Weights of a small mixture-of-experts language model, trained from scratch on English Wikipedia: width 384, a variant of SOAP for the experts.
Below are experts of layer 4 (counted from 0) of a mixture-of-experts language model. Rows are named router (the router's row for the expert), gate (a neuron's input weights, with its number), up (a neuron's input weights, with its number) and show model dimensions 192-383. Each number is 128 + 32 x the weight over its row's rms, rounded and kept within 0 to 255. Numbers have three digits each.
Before each expert's rows: "mostly gets" lists some tokens that are sent to it at least half of the time; "comes after" lists some tokens at least twice as common just before its tokens as in all text. This comes from a sample of Wikipedia text that the model never trained on. Tokens count by the router's weight.

# expert 2
mostly gets: " which", " who", " This", " village", " first", " It"
comes after: " the", ",", " The", " a", " in", "The"
router:103134100133155203081125162115158106132121168091164111123111122099115145144099130167118144085078117153155138163067076100044172129077171125162068160118057143105174082190134197133149125112149160119165050110152148061209154127183099116148182138093169183137152083103097142055140097136139159154094140118130083164114111123105176145156109151177130157169126143110078156118211135153110141057070119172132096115097139168118173125119167145103101214136084093149154145126127134073171121115100157178040128108101158108117152162096137146146145212130120128150119125142150096100115140138154170129
gate0:146178116034127158105087119126128136071124097092109139155184146136135119126150110109101181146096138170091146140127179132160128125163151162138090185103142127085192073113107140141158113100142140183155125139131148137116128105141143139167121101123142100130093137107102132145143125100105110135142142135105106123140093136164118119124154118152125205089125071180088110117159077098112106086151081159088149140161108108095141119156105107077055086133155137136089082096117160152160186104126106132164061142093172180067152089126110161153191153163083108102125098104111075152103122178105140095
up0:163131151159097066140141142085095083125164161137150076168122119091119122181136169156128092144110173182064120142139150114138154127094154136102151140136120197099176144114117153113094191128072149158147120154125133092141102185131153094141181122120113150133143134115110154084166147113120162125140132195102174141090129089129125129068131108124110128101108160114096111169113157124146050093116095089148106112118075101129153151149120113084099156150121171068093125149121119094142112126089079037138098158159107105131119098129156124116112147153230105174139155092193084157126139199185119096
gate1:098129157103167134088131115112155158125065109118143074125162150137136140111184183182098155136121143127150086154124102211159143188109154094168076105140144132160104092164174163077115121123142109162200131141125135155139072122131126118140136110117165079123166145081147162166125101151103117084103126080150123151112113100138121149198077129115186127118131083106121159081142102109128115145132114156074145116026126133109149119169109130157079159091121129104156085114107180106149071116073154177107148123116179089104105111063074121128128153140140122146120145076106111140146068082140168116
up1:085092138148128154186146128203100201116123156075121102135107113138146073192087108117135086135125162208141103130159127138049165074129123142147142092148090091100107081074162181096170086112128171158134083117076124150146122173125105089144121119133121170110122167166112115091161075015147139139126133091097109098173114116159158175135161131137134145178149161150140116086165184035158137125088115133137070159101128189111129143115169069113133152149140091101127172206173143143113139141146141116148133105098120084142189147162136149102171134095151102115140107112124175184131113140086068086
gate2:070131136144188140144141125095114112175149135179146153135206147159117149111144162142135193125080118107124096110138149125123139130124103166156042117140208132135125129181108154182138129137089194141118163165111158116157149143086120148126191115136102112138119100104112151092116186184135132124119133125095133139075138226083147142112097170160177161126062146092159103111169101080133164166110114147071077127088168136145108113107149179107101163150055149114165167139061103102163082113069102132139145185121123092157117132125042093140155150130149179081103191104187114170119129148155158108
up2:123146085143131124154113155069146182100083066129147100162116169101130142138181160110088174095107115120150109125107161133110189157141141078114137082140105125121159136111105159091084101074137082166089156155169114145134115116147161134138096107129156116121107083085100124155121084132114167095112133164137040099160124124159110099073107141173149140117211087097108127085163151096140129138118202120164168136110173051148130106178127124113114141125094127111066110147084085096153091104099130110124188148138127130111191116133174126192148119178092126127185111122125078078149082136112090078
gate3:157125101169120105153119077144139103077137152115158154156149140139165107096137152109108099101182127096145139150117092152149076162111162108109152110105144130139168137160123125120120142096146093161176142202141120129164157079082123109148107153076143097097122149135133126136180125136179166100101117165120078119148106151120117162201129153165124074096155115136162189121079137141148161107183214192091168138128094171139103105163146151168159133136104094163204145106090159131076119105112121096196124137112054159163155126174111160116113162086101129148094151130108152137145082069129142088
up3:143114172098170126166150150054102109146127120124107132082114102173136127116058136133180110137124142161087147134116105126132090135160137125170136143118137168080140153156132100069142099110115096108180150144112160146127133100143053159118129198131102109111127114099115157124110128125081167067112116084160139144177169169111132105061151101107086070128105122127085143090094151124080080150111146120186103159179095145161085174165094172142097138135091124080135124149157141075111093125077204092071138129099132115133057120147194095106099073190143099124086089144115098163177115109112160097
gate4:064110078127137045141091127127158133140188103105161075127071126093142144135145112124100114124101112139173122181104095120099117149139103106076121144061110135161103181104181162104145134144110124137115159126167140071144160112202137132112136131193089189148103102156166103043112141138076127126077187155108102056173154149189094150022132130109130133162134093111109097213144177149055231141175109094161112161108120148132127055124160114161117072153099157174166161104148161063129158110122090071098077103137123142115126128141101138163123138161147157131147112172107154134155117109154107110
up4:091124112105161144207095108118160150163201083106123089129077136104133120087103096135169089074069123163163083167131137115082151141109103156074087151129087119159125166156137120095113122130130136148114151158102101074137157135191138093146156151122105166139145116114117104072077145137059115106103190200114161059135152174151110170079118139113108100078161098079148140179147141089100172201139115091155054158219187119122166085149109145134109149192096144162109183160075199160152162099061147053114099122172117114109131113094095138119165117118144120146145130121080117131133146090162138136
gate5:123107080116117118164115068067100098108171165089149158113182123105105120165151182146118166163209111112166009049096136151158129174145115139038189066113115072151078099180211112102112132139166140158167145144119210203129088123111177112108156125097122132147144148155143100096137128123088120124135112153121120121131179160149168166171075173086124113120117009119114096133114115181107160105066121106131117134077137086192104125087143094077178106092110151185106186172102158128112120069115101106105121159098116175160146114113120151160086146167130112132131096141106133148148161094135125118
up5:101144082137099127185116117143128130135121069086087111185093114087156079135147102147119090119070159105139146173156127154134110142129151158121124137161137111116121089129162131173192117157057103095089124168116131087096139128170128109134100163107093110082137061176141123092155020139139130165072088132152131132103135103110095119160171099084128083146098136112128142119092171095082103175092096159130177161129138131111145102124159096153132105090123080109088078158213123141119115139153110088084072123110122102138113062166111149101202077114124190157144155153159076085117140117117079158
gate6:132147155170113048070130178148187155202126103158103157152135148143127128130107133133149142047131128047102082114133147111123166118119141157214120131152135130197174127135153133142089142114167156106110102116131127172095071072141162214106150158141099142141111181081118083125114142159112103105148153079097138115193199138162155125112130119099149128138159096122108179164157079095159118117104170130065113129144051117092145146159084122118118120111130135154154120127118141103141161141064130172196168126051185136088124118164146127105061147133160088162095086098132123121117102125110132156
up6:103148158162146100166111127129151138171146139166109144093130134137099089123110151104173112048096088058115088160154135094107122168159117188181135087128131124114160117116099110124088182123166139152148111150125177144107113164145117174083131192127119105154104165114160067197110160192100146111180134136100125114152122115156155119144169191117103115097149118129120146138114079083174099097135138187067131126149091140087088151147132115133124116067134125158163118104148115111177139142115118124182178171074151092099126107154102093111082092147120069139124086169147168122146166120089057155
gate7:096101126132161134116090150149097075117087156087154149179162150131145097089150175169147094111178119152140161128074129137118146137118123123162097157124149077147145131093192162164137177126108092144141126084033109122086096132082137130105147149074152128146147108146084106139182129096155091104158148138130110165117164159136141116101141106115138135128097119098078100085130093167149133101116104117093125166144113155199166117185090133092102133088108110121124151133058166125115131116107191145172161155070129171136083107145067083091073113118163070094147066038126109140105107103148130136
up7:122146112137069142132173125129139126108166103142120124070111122130149119163128085101133124158117120118103119094141142091185140112128127171114126074096092170129152120126060110099122083156123151086113117145195139146168165111149111124162076152149160135077094112108167120148102159171104125122088105163131177104125110119124088143124160153150110094140180122108182196156104141129116128163171172125163127112134166107074108156071196104174141129145162162131143127119165099123103129140167071096095140111145166100115140132133166161164181148138094176144152171204149124115145154144138149126
gate8:068155092093151150159062100093183147135165167109108123135166095087154151129137132158117151078178120062113155102135143149096147139066088106130115135114162113103086138102150110169144085131175145153132089127116123086165147147117128084146100146089143151070094104186101100141130122126141142161095075109134119152116116146060184114112156096141080155172145175102134183174151157081175199158108121075117153137083130140153130162135171084109096113163135146131122131132118105086088100156140141159154048132128173132167071115116156127143140140121161099141087125162169108115092119175138072199
up8:152166121163153149134073147128122176171142181140138092123174073078141177138171132139101119100140148060147109092159133118099107136090136108134143120128145154106102170096154144157126055150125118139142136117109124116151172114130167107114115136110123158140078148199127112120144109099154118106083112125120159171094094114083170139118148128140109114161134150112148187139116107073122166130088104126097164160059130144141130167137194069099101107116137116099144120133132093062107126143174125116164087144120147119165117098164091131145142106109112039164112086179125069127097121115112072186
gate9:107171120117146106165126154123108158114048148141063105063142119086125139137176122105174171140164120124137116109141149098137129155133109169188106129115081127140107169123130107132082161148125166114139120108055137070142123143097132127131153106125077106160134156135121094119131165183163109112122087104086161178115113089096097161133185111076111135117150148079199107093083118126115130114178113108145111114141133151162111170207155140066156163154141174057129153106044125159117087113164149145103150180105096135058106121148169057122140156105110150133112132144167154146120117135061160089
up9:081180150134188125166160140138156146101105194144130097082089113081158131085191080079121150208108079036121130145124091131152105171085081133138128144125096124145129128138143129176145142132153132072129101184128161085166132163117115103106142183158096162107097147130140150120123110100132118156077132152094162179100158115064128143122128096125087177141099115050209137098177142116129199067145119101126101139101110106147071150165140109129166138108083110040108115175100098120118122093141112167070137169035054153110101108122107139136104141162135120123152173137129135117087061122123063170
gate10:139061142190111102064135085099132108139127130122127091124150145134124074146092126185100172146102146128094131071135063154106086129100130079149151131130123166121091119132105053129092139147133169128125061101110128105175094141105097143189108130129174146049126121124128130131180176060127085095147117126132119122128068129178164141176068136089071148158040160153161145132169178120121101027130088097151064148154132114159133125178102125154121175085097146125141136113098141124124151122123129076098173107111077032163130138072156178186156132186127106129090100138149117117087094136179108148
up10:107148090139149126129123094115145135097119150121150096090146115103122152165142166113182107101145150149106183117099160092156162171114154157106090078104071117138168135134096149141180128153165131166162120108153148134137153162188129130152071127158156114156110150083105142137111122180055114175129166130072173097112175120148156071129140160150093089108152145078126097126086111153128115160109157147049167091090150128167187111149162158070132071099134105100078130161164121113110092131149093231153083112180130162090073142183114153097076139112141147105170168121127150083111155142141167119

# expert 7
mostly gets: " Succeed", "General", " Order", " Church", " Royal", " Prix"
comes after: " of", "\n", " St", " at", " by", "st"
router:114058102141181117144143129099157091125157178115147128133099107113105128154167160108072147103121184134137123094079067166104127168117170091146150102111087184138142098148147070132113136153097136136131107162122039126139099119159068146158145134150159092113173112146132191147141147120039120164069119122122149078172096143123133108088143050134150124105108121167178136120162129122128118099097193092093143124123104121144176177167109169132120077089133133173064120159102098089132154104132187151092108105128124129111057086131149163145175134105107085108196142183128109088194123103143130178
gate0:125152169119118115107128083063083112160122132149148097123157133136121083154154061137099114148081122124150130116095162067099094081101130123145149186076114123169124225118083120102068114126139134132147105143164214089124132077105105146120132148183131086159108078184146070095120124077144115137113089223116141096131142117075116154038158138088147087122105121091066144140134117104117178101115119132089127125099107173214154158099080156154084027165112122116182160141133105077150165152093122162111119169105150124154109135111079121151129154140130101115158163161108189114101087136125154135
up0:143103066115154125074147052150121104109085136124090133110090135128139125091060199140159113140151165101108121181135082129145124156095111131145097084140139090122188148172133113135204135158204154121105154129102103141094119129103105147106145125128186149177146109051146137163134149190138138101122142120121138170077178169103082104113103143146090176093172145125174112131092140061165130107132149155139154134110174172129096147071139116187189163133124083185140150145112111146120131083139106142103111123098120180138132139112208171123134121105101093160122097117151094105137108083121187140
gate1:139074111097138107111119103116173075136070112088190078132100102161157134096107107123147140133116138070128127085090157136069136122155205178117135145142173165096109122081159097072098121130144119113128128126156088119161157152098131173179108132089063113130137189108172140119113121095164173115132121094095088177149204129112108139122167179106144136106129092068152183104227110138199091106106103134120090170124135169128134130092103104111170100147083124096132089146127105144155150128084165182110116124139089145057120117129120116104063160121131152099130204098081092125149095148164153148
up1:109129123167143136145156150116101170125171168133107197124149145120090151148131185093126128120133114153121096162171118136164130119082083127118152103085107088141182108169096189179159140136098110171150126150125183112148092132121138104098115149159150130180148081158094167089138137165120108175149127122134131126171057113142130100124042077140081079110164151132117081140070142100111147149142174057128149111150110117102092159122148148119095166142159117207145166119118143097115112117133125124144131128138163137182096161090092142115198080108117111155161001105157164119109112109095077097
gate2:106120116142159156123127133121107115108096141097156135150145088152152111169118137121167160093111143078151091167147124138148147167154121126095011178147122144110115147101153110183120131195069098089112074132153117158149060082176160143112079077088148164136158117118172121211094140199110146146045120102105098190109105135139143141098137145187058156125098133152146148125161201108093153153115143110095151166128108128160191167166122092110128132103124097086146067110061176129174117111153101147066136112105131116109112128080129166108184070116116166099068104144163167107072120103098134067
up2:115110126125127090052119151175121114094050111122116109137127211141132138140115125160086119147107131134189139106141102081089109110093091206130168099145128111158145159112197142122079114160117083079143086059116109163125155113161153132130118118128136117195145134092147159111069116091131167138250120102108131116082168134087139177154130111154121153094136132125159126150141162096115137133139147152164144141141152041143112148117112113137087146184082151175114108134102106137120168136107124125107152130140157099089088156161082153175183142067111115100174098099111228082101123144148112120
gate3:154109153193129099139116110192116137112194095064054180109106138166130146136137205123117144090152167107109111132120135139150114145115072132120080091102156061106187128163112133074130101143138097122124122161158078173124136074107125141094114114146138169112156104098175112104110131130135107119155144168145110185117157191130089117021150080139120154114145128131117072106123116179132134086157080186135151088109156131123137197086136121120088102138198078145100133110089155105084130202100127124142064150140136091113071085111127127169138165167135122113107115128156055164091148143167106132
up3:148061191183139196111103118157109131174129050125114164109102103130162097116164162099132114117155172134075123130113111171094101151135110125160101123123151087152133113103070102120115075146157117131129127186129110128104154106144115056061087104152103164172135096093120113115086061105116111154119163150160099157040175136093112109092088053153146131079138149153154067097147147174095167100112133170124146117110179138064153138093174149097151145139145038113130147118087159100117104190163164212113109140130102071122114097094133118114155092110140117076133134091121041149080126132135117134
gate4:133096178168132137098085109171170139142114125133177142148178150155110092107124089133193093068158165120167180108102100176138134124065177141157142128113158123070081183109160182125095117078168096134121178090174110130069140112148086113087106157117133134087094159095109121159148167081142095175139117087186130102137143126114143132132108141111164077188150179150122151146168130139102066178118189118181130125146134130133147147128106175162146110184106125097051123192122083138144130215173116194115137123130153095126161089105188200134114107145073129080186162153151146135108066129131112135
up4:096162175167112125119119105176104115109166219116129132096158170083103140129147118116129124128163121147174126109152118138118170108098084154142158096126150082131089126139085160192156097103129162172084156161136154078139154111115100120078109126090114099119134195148143083123180170139124113167149155145109144087096140064177111125055144118091129124149074126140132134157083125097084145114174187138121128207122065159106115102127077123140143130139157176148163094147131204132136144139138107143134166091124066095189069095077135142079115136132097140093172134133152090178160133119117217150
gate5:155135148159149127144144135119149109114198170082199112092134075202110174150100127137121074150068082114085107165124131128139095123091143151071087089125141103108099135191142158125114158096132145133121167112168187086103134077134143172093096090126114126102150119084137079154075122134104095109155086146141119122182093142130179098087133134058126187163140125155115118158119107128176123128159148115153149084189084170146128206150137149176185105148064174109129062111074150152144128141125132122145138062113073153140149169115147130156187153163073195126122166102111099144148102110089113113
up5:135058124115137125196118090155112138115152151117154119081119105123133173164116094172115139147090126108108148123119152154109080094108133118140129206162127056139127107163104143144132097122096092079162129078080152116150111130160154134183133178109077061189140145136198100178098108175141151135100098144095158072147105145146139125134122159094125122073074141153093155159176134097128193094131134093073089119123138151155135163123095139132134129134100136138145075148114097168104155126105115120118154110141112118103125115079119137143155143134107171092140179103106134156134130146111107150
gate6:060076126118180174125115130127185081126080106105119120173156157183094099081123071176093088192098173154128103120118130099096116114094128088121179104147111148135107165193106164129081083113124083109166126121110091117114091114098115122146098203152064140117112144093115169122151084126109128139136144152149141089149119084143127155122112094109138142120065108131147124140098125122148183136180149181093181114159155132187092138138136124087166147141130138086070087172136133091085137082117128105088158098082150109129125079017119147168233145121118166156124148092105168136099075092105042119
up6:107137155103140162112091173103167162221104169189111122064194154073167122119137147152156171131147114133101194088078104110081102158136073109153134123204071117131103100104106144126071115096114197114090149093132132182126087132131088164160175147119172129157092170150112147070120134201150143147091119106141192167137117153086114140197127132135097090092104148143141081127117103137169103105110096100103134118085158089136115111143166147142110132122172135139181166152181153154197169107175129124169106146132169185156158137104126068126103134136105118125073146133145132118133190158057173106
gate7:132147037079203117203062188164101101155161130127204145174143130111130171134158102137153155147130119141149096115093102145148131118149121127123168145161104209160138100114185151086123166085133095198129089207081109127143154051124097133111098149136116097126143064106105118141133147048135119142117171087112125079135077144165096136139100070106103153145198130088147122080119115136104099123163110155172146168088138166110117111139113142120137078113206166132138163193124139106167103094094097138113177137094112147117140113059134135130158100132106139108241120069071052130106104106175146186
up7:175156092079138097157102115075101100118184129144123139201135127182159124096125131139170139159117105164161165158084134098120118094124095112146143087129127155134117123182182138087122126158141041153119107148138069071081140058143164144093064154125108106192190103112133108117096146129153141095138134143144113097088196135144087143105062127228131185126166140130054141137163111142095130148135133167121117145107161119106139111109144174058166109105158180096133122140105148100088118117071126108108084192144081121163104102126099153090132113120106071153174097090117088061089106073125097204
gate8:097145149076152125103191127178151107163141173152151170147178104138180187135143148127118177130112113038131141125063143101171131121162092104132129095090143114182124153106131094151148161093116123197156078123078167118147164114136141174168177126161133119112127102162119114140132096102138100084105118171097142169121137172089138147152044087116131129071158153061093082097185071079122101121087088121093223160135105156155173105128155113117125152149104135194125118111135141146104090176090136136113136106126146131106093085109115098107123154115094152128128106078067181172139155167192138147
up8:153145166127078143160115155099122131060119154088103164158171121106124141134124103159139121142128093149135130120119120073174115140140130068146132076093157105113157148102058132136184139107204145224127080112080154110133088133186084081142177100086148124094100163176086114132129124127087071174129119128108179174173126105185153159111082117144148129097092123092067124056086117131118150131157080141125130106127122157084132115098158090124120074178124149139161133116119092106145138136123122168118105098107109135079078136075125152101070190108085129149139130105142171134119155153204104116
gate9:070122109046123109149190132177132124118181112135160109129139117167142192124136107121141063140086172113133184116141083187176106117059132150101127161135103184135099148155171130143138097117109178115112105093142149084134061149170127127177127159113176124217157125150180097126137101153135127126134148178103191111161109109114146147105169118088131143140135081154138113137088161138155191156150155131130095143097179122095088123129154068164095095143123150130109103157135089114098107107094123090107090166099173173127081122117120185117129050080163191127132130153145092122141148114088077063
up9:037145126049099086147163163141089111112153078099088115109134082150148152168082135140122042146081185109143121105134100203196070146115133153112128149140049154125105126119139117103159133119129149138096115120165144109152099118120154084163164168091119112147145142132149109127170152130123130159138174167092150090156122141093153144124131105081109151106126129140136128159075147187130137177105170128155084177141184092090090137086153023169107119133130103174129120119129114128104101156106115102153103139133143162116078108162110183125155072060218200123135157156154078092125143134115114056
gate10:095155085176122129118142152152083149110116091054120086157173123139113144109111157146116126118168160124094171130095131151139091157132141080128100147213128116128080095159119114123116142111159141113200172178092151143196098084093114083141185086134129100132081126168108129155126075097147133195117091147115065073170107118082071117174175040131089103144142111101162149147147098063126149136087165156118130092144140171121145114121109134104145148124124158129117121153148105162130109162105167167106119147154153131183111097105123084163109177101124074174104175196156126111160121083131086127
up10:100128062208183163171083132127101143097192069146113132183170130153125200109076158179124125122158164188112179071102161163135134147131135105122116149161159101185118123181135124140149108119145137146160133202082161150167149123066116072167186145126152199143098103083102147105136098099095086157146074119128089113161127151142094096149145087131135065110137150132144123155160133094108126071114193088170117123098141131064094151102136130104141176111128149150105129181138188131131085156110174159123130148197169187140088090124120127153082118114139086149125138195142095099144130080142156083

# expert 6
mostly gets: "See", " 0;", " 0–0", " 3;", " FW", " 5;"
comes after: " |", "\n", "-", "|", " 0", ";"
router:100158117134162103141185137107159147166123120101110113142126135151157144073091183105128147125131140155132093123179107110158126150089168154108094149091134139123056081098153158157126197109090149072125115076144125083121112057132125152111099083105140150137106116183143115108120098146088133104110097170083137120156133153090103107138139171097166175160110142123154182096172145114097113117136205163117170149122106147089143103150113073147080098112129168088098137114116103058154139063156161158127143132025135159163169134178164153110155092106110120127152117124119133141164119129077050160
gate0:127139148080115138145132175113160112103168138097168140088145087156127170126201151163104066137128123161151139134126142142109139159129118119149106158154060139092186129131091186129138199114098176067154143122100171107130191093169095128123104172070116168151100071169097130105107094152101130096138086149101145122079108124173143098125093094126139076153089150148077126179138141099133195169127214134083137133183152126141115147128135105124073119086113181150120150181184132043152113093155170131111073145106131153133081104171172116133175087076101142121152100179111115127134145146102135166
up0:154149153139147145106153059140048154213086096150120134174097137112098146078072149116146167098138143125124089121140139142103129109123166115102103105125180133164120113153175121133103091166135100176115041152161088150147030147121131176130083183181116126153122111098139119084203126125158090112154157096119115154156125174077119173139194159090116145147152124117134117029139091180153016070181088127106142138128105101126117137112137108084151104127100073093157133116079123175097140125129081110182145144132157081100147105094094182140121167157139101044128178125172123114062124141118139121
gate1:079159092154113157105086140112104139076135104135098083092120134112087104122148207111155141111169102137142084122141160109138128094143139089087149112094115172128175112084083123136104090081128200136111120110112148168154165199138110149159157124114143194101131106144157153097132050185127163095106168126135164130142108097142072066118096073125153093167129088086106134073099137149164092169149112182170166097154065116100185137139134117160113142162103115153114120168175131138094140092171102129108100084121085165138186112090068152183205105147125119089083109122101135133165128082077217130
up1:112094071165162134155122150086159097111074129093146087078131142116097071097212163141087095089179158171160155124098103093106089160132173096170072112143108110123134087113177167159058162139077149117132132105114131157187154145133187143120135135105091155054105101156162111159140077112099168096113135130086161104144163079138142125148096101115132162116125103159139128115079107148151167147146150188121172085116104104194108091206091076153129141186183173101140165116128138155102139129144142113103144085104092116195120110130146139136156046100099134136084130141076127166089134152092180148
gate2:154106104168152096091120131119139101099066134091113138112141149150029187181153118128127068118158129119092129129112072122137179160117125142110158141116118156162086104131170144133133156160089143115119171130123156087143106124091164142093077162049077108183085099123121169102107135045173118119183144111124120104164085145172108159150092124120067163115169115032111131175112133102166099083091131135141111098145118156106152089122078166119119080157122106090099186177133111169101077160119134160133198117147177143164121081133155092115087156131144117136149127192176204072124122113136108126
up2:106110152174107116136110120165111122099089136130143108090152069126038130159087153156122104160160145135147066110112136081216185114109123112178122195149176111168106049136164182184120149124101155120112173150142169109139174140103158102132129116107085072184072162136179102095142138105122156137185102125146104125147130140167064153163138105134111099128155130086149138171128142119161117103147078143123164116103170127164108095092064155099142116112119109122094120120124154150136102142159192097079125161187142169125132061114061097131120211132154125164143150174140148123133109133119098149
gate3:103136104136152142082168095145117169158185141142165140115165118143142166159177141077094122152158160114165096120154130148174148159155108143120118096127154123120089086065121108091185147116196068128099122160133071117167160094165178156175132098141084151164100111159128191108151147179108129139095110162095192151143043109133202172164126158115086155114148130179124165112114161069200188101087190116121066165086148124149105113181146135102128129119133042143116190154132110170147158127130068040151162105058125121104107102171142089059144169109134136163139121185121128145132144112102083172
up3:121090119151202188109211073095111135169218109078132110115096130121107167108129137134134142112118135122155110139127132113098155138126092160109084094085136125112086090157177131114110125081097108150123149185104101153061098135142140176127150130206124169091140143114126138141144116137126117152109141157128214093101133148051159144140144168104149151211128192099149154104104148134194129070107110129079148094107140148157146140148134179126077101105142113161157175143124137208078211143098092123084169137104112093089096139136122142091141082125050168102144108138128094134086147158141074138
gate4:083152128166124163130112185142184094187120120169096145118138141123136115108182165155070079160177144058101088141115142121112082150106188156131156126119119166131139107121144146141139146063089144144123124120093144171108161154097106097084090115115095167115071116185125125098156155149148127155135106178161165120136127039101111197113115145122175112102140111156138130146143188128041108117192175146193179125174190133205127109138185158115078112113087132119128121167112141094117137091131168137095107133139157126138227122125133144115136121103161190159163122120138094132144128109080121136
up4:149097115114143112158147068085078133101145131104154109148139091125148144136094140142144112130066115167123126145094114179139185091148088157082122153112132097087109161138133082110130109175168115111128109168143144085145087124155121135192099141119150115124180151060130108215094076118130128109109132124119129109163107123169150094106097120149079100108109159103078123126151094108178157119037143144082057134068148146083137211130110129075167193166082219109109125085121117102121177156111083171179157111128109126119017170106126095141071103145065127087111081133155166112137157166121108115
gate5:152111077048168113113194135107066178098067089091155159108121154114132138144112098123107163084088130154134131110166127133099102178141145127166152106095077117098120162178053132140082112216118106126160164156098070119118090127124124125141130114102136079170120105122140094190147113104139133108101046136181147143099142121128132173130115144184115208087143143132147090119098140097146095129071094157102136144169122146116163076175138106067084103091078133135080151110151139108090079106119144117103098150108175128135143185135147108023120105092127124181159141060147161147108166140199166126
up5:160100063044117114120157141121111120114067101110153192169113156126123098082080098136120135056126161115168177104163099117135142162154176151205087107093125112084075183129067116198080138143152154162098136122163085090149131106140102127149096062104074072142095117134075083171212166083116152086081131098141142146122097112091170131133124127189148171128166131164140113131141144071154139100082042126078103102131122166109165075177127127114131125065122116106099135108084169121084079037138102149162114111126146161125134146154082080118147106126116114155167112118126175137098120142197109143
gate6:145086114188107125164135103178100179168131133119152116093152125094124119137185117128114117131155103110131089155126172154137191163087203164049121149129155141122129111130158102136079179118094099097130161063106149173132136047152157123128111106133182125137083127086158100096128087185110115119146139124130192173146121106131130150157129162094160171126059138123122078148048131175149132108107125122095185113172203102104152142154165113123148121164135132141181137132100070133179162128124145126099137089118082153071152149159112169168155167120079090120122111114110052155071128139069158098
up6:150078118166117105174127095182095184165114136155102094083156136099130123148182145111112153118133133125152102151114180141132186137100161162063102146122170148106143108111152128110108181115117101071121187066114121158118123066181167102146153098130147136136092139104152102122125112175099129131165145106123203155141118100146115173174098195104155191115079150128117105137047102184158124113103119143131152127197133074136150115113152083151140124186098123121155131090132063122164160110108121124106144100086075128058112127140128178161165154114103062106107106138109057159064147144071140099
gate7:154102155146142147141178072090107096103114129106198159132116150131145142094107151127186126100144182162146092102121146137092192206064112085168188115182127127150114174089151111179094128146168143101142144119137170120116109110111084124171158144094128131136128120111136115125060155153073166173135112135122149106118130145123157115110104153099125145101155126070172109110073136097122098128172127156135109158156148114129158100085079112184146128180116152173174084132144129161185150128121155141160096123074126168116099079087105119114134152149131132170117091173122122103161101110103154144
up7:147139138157140136117151132079106138140101130153100141156173164128179144113094150154125089164081130167090133128096164135129097110084128073124146133051051152129160186142072076133097161154132158123184092090142123113092126093142196105139092147140139143151119127132146118108091135122085152155165139189147121090119131141104149157168170132108177085105101093132088121136121106121151131152104087116117206148123150108126147127127148110149133086131097095000158169090120160147135123085161094109143064130154117166093144131132172127114097148173120150164154145125167097095096078171156139099
gate8:092111085185083085084132051085190173191134117140195102142119128166125131148125119098170143161174140106137151101145062087112102162131065111104160142146100162158105118101143129151115091140142112150169121143114102113084115100089087085132112134166109078152110124165147125149180109094077116174133171121117167150172153110108144137098142171156102154145139080132108124118152145095109170090178151147146166181133108144146127124124097104127042128167149148133175153160118096075105133084160139114136106176128149055154096148130144115174082058143154159091131150179179133142105141038092123130
up8:094124114177093105119143112128165158145121081194130122078145115173136122140157153079171172154160121086114139076171096040150111193133068123134147123185146169148119111121097154091139052144172169141179117134131136101093100108113082143150184111123050143129121142133079160124140128108107139147124195123100208148131118163162150113123149126143101124139141064112128093162151105111122172119152157112131145146114156146154115159120149124137072131164113098132156154181110116128111086076145164094098114097176142013143069124173114128135137061161122161108135124149171119148123167106072107151
gate9:141137183154127077176076143170101102087131093087078132140073112159153148049133063167099122113183102075118116198137130102127142196091138153136102150068097126119120162105155083108155147092164117083075084103096114119104120116136190113061120156125160133137110132181133165099097161124103083097108060144142200143182094092077161122126194107080120102166150149219117072129165127176143140171080133109132074158167121120085077169141119072122087119116125120135137146051083142155138140102129136110164076109140139072189128124148117146123105114117087122102149086072121108151062101105109140104
up9:128128160141123055148124165154074134095165026155094115093056121180191150033088084129091090133178109066136095167089096096078135162117105108095126131078089081113117164108146110131157158110205138117105126097124100100107104076121154117072162153124139138119123134154141146146095155143124148120128089137077200104139079130127123138104141098058160117154110144123143111154154126160133116158090117160106069184134142156103101135104129093132079074117143114124116081062133158080162137124151124107147099079096134083178095077134168127092081128119113146108157073107131082131053121133138146126
gate10:031131187156164137154104139142082143169170139092124088151071149089137154148156119135218098134123173123220125127079155164082093160120132139144111137080117168138186104127072161178208183145132161108190145091142130099178156133146119147206111139069118184082142102161211181130133126124135097148101092093098147105173104117116115135178165096127094105129178104102136195158082162128115129096109102112127117152119073152139133120137101090152148140148130102126129151092098171119143132161152182162131116107144141130108127149147127175104151139115106077135087092166160118122149124159106076096
up10:063153177150151142187096122146101163177173203094123072134032161108130160137119127153175102150118183131187126117082163142106080169133119144128084120105108128189176091091070163164205168097135126123141135082172115073168160098099132130158120169075091191115127127118192142155154112145129158133105101112136136126154079129110143145190150080085116125143170110128095151141088175144107135069121081139115126114100074167127167122156150088160113121121111121131105124114133151142146115137138160150126110092139120109148132135153147165104130133069105091164127072148106157150149095153109087092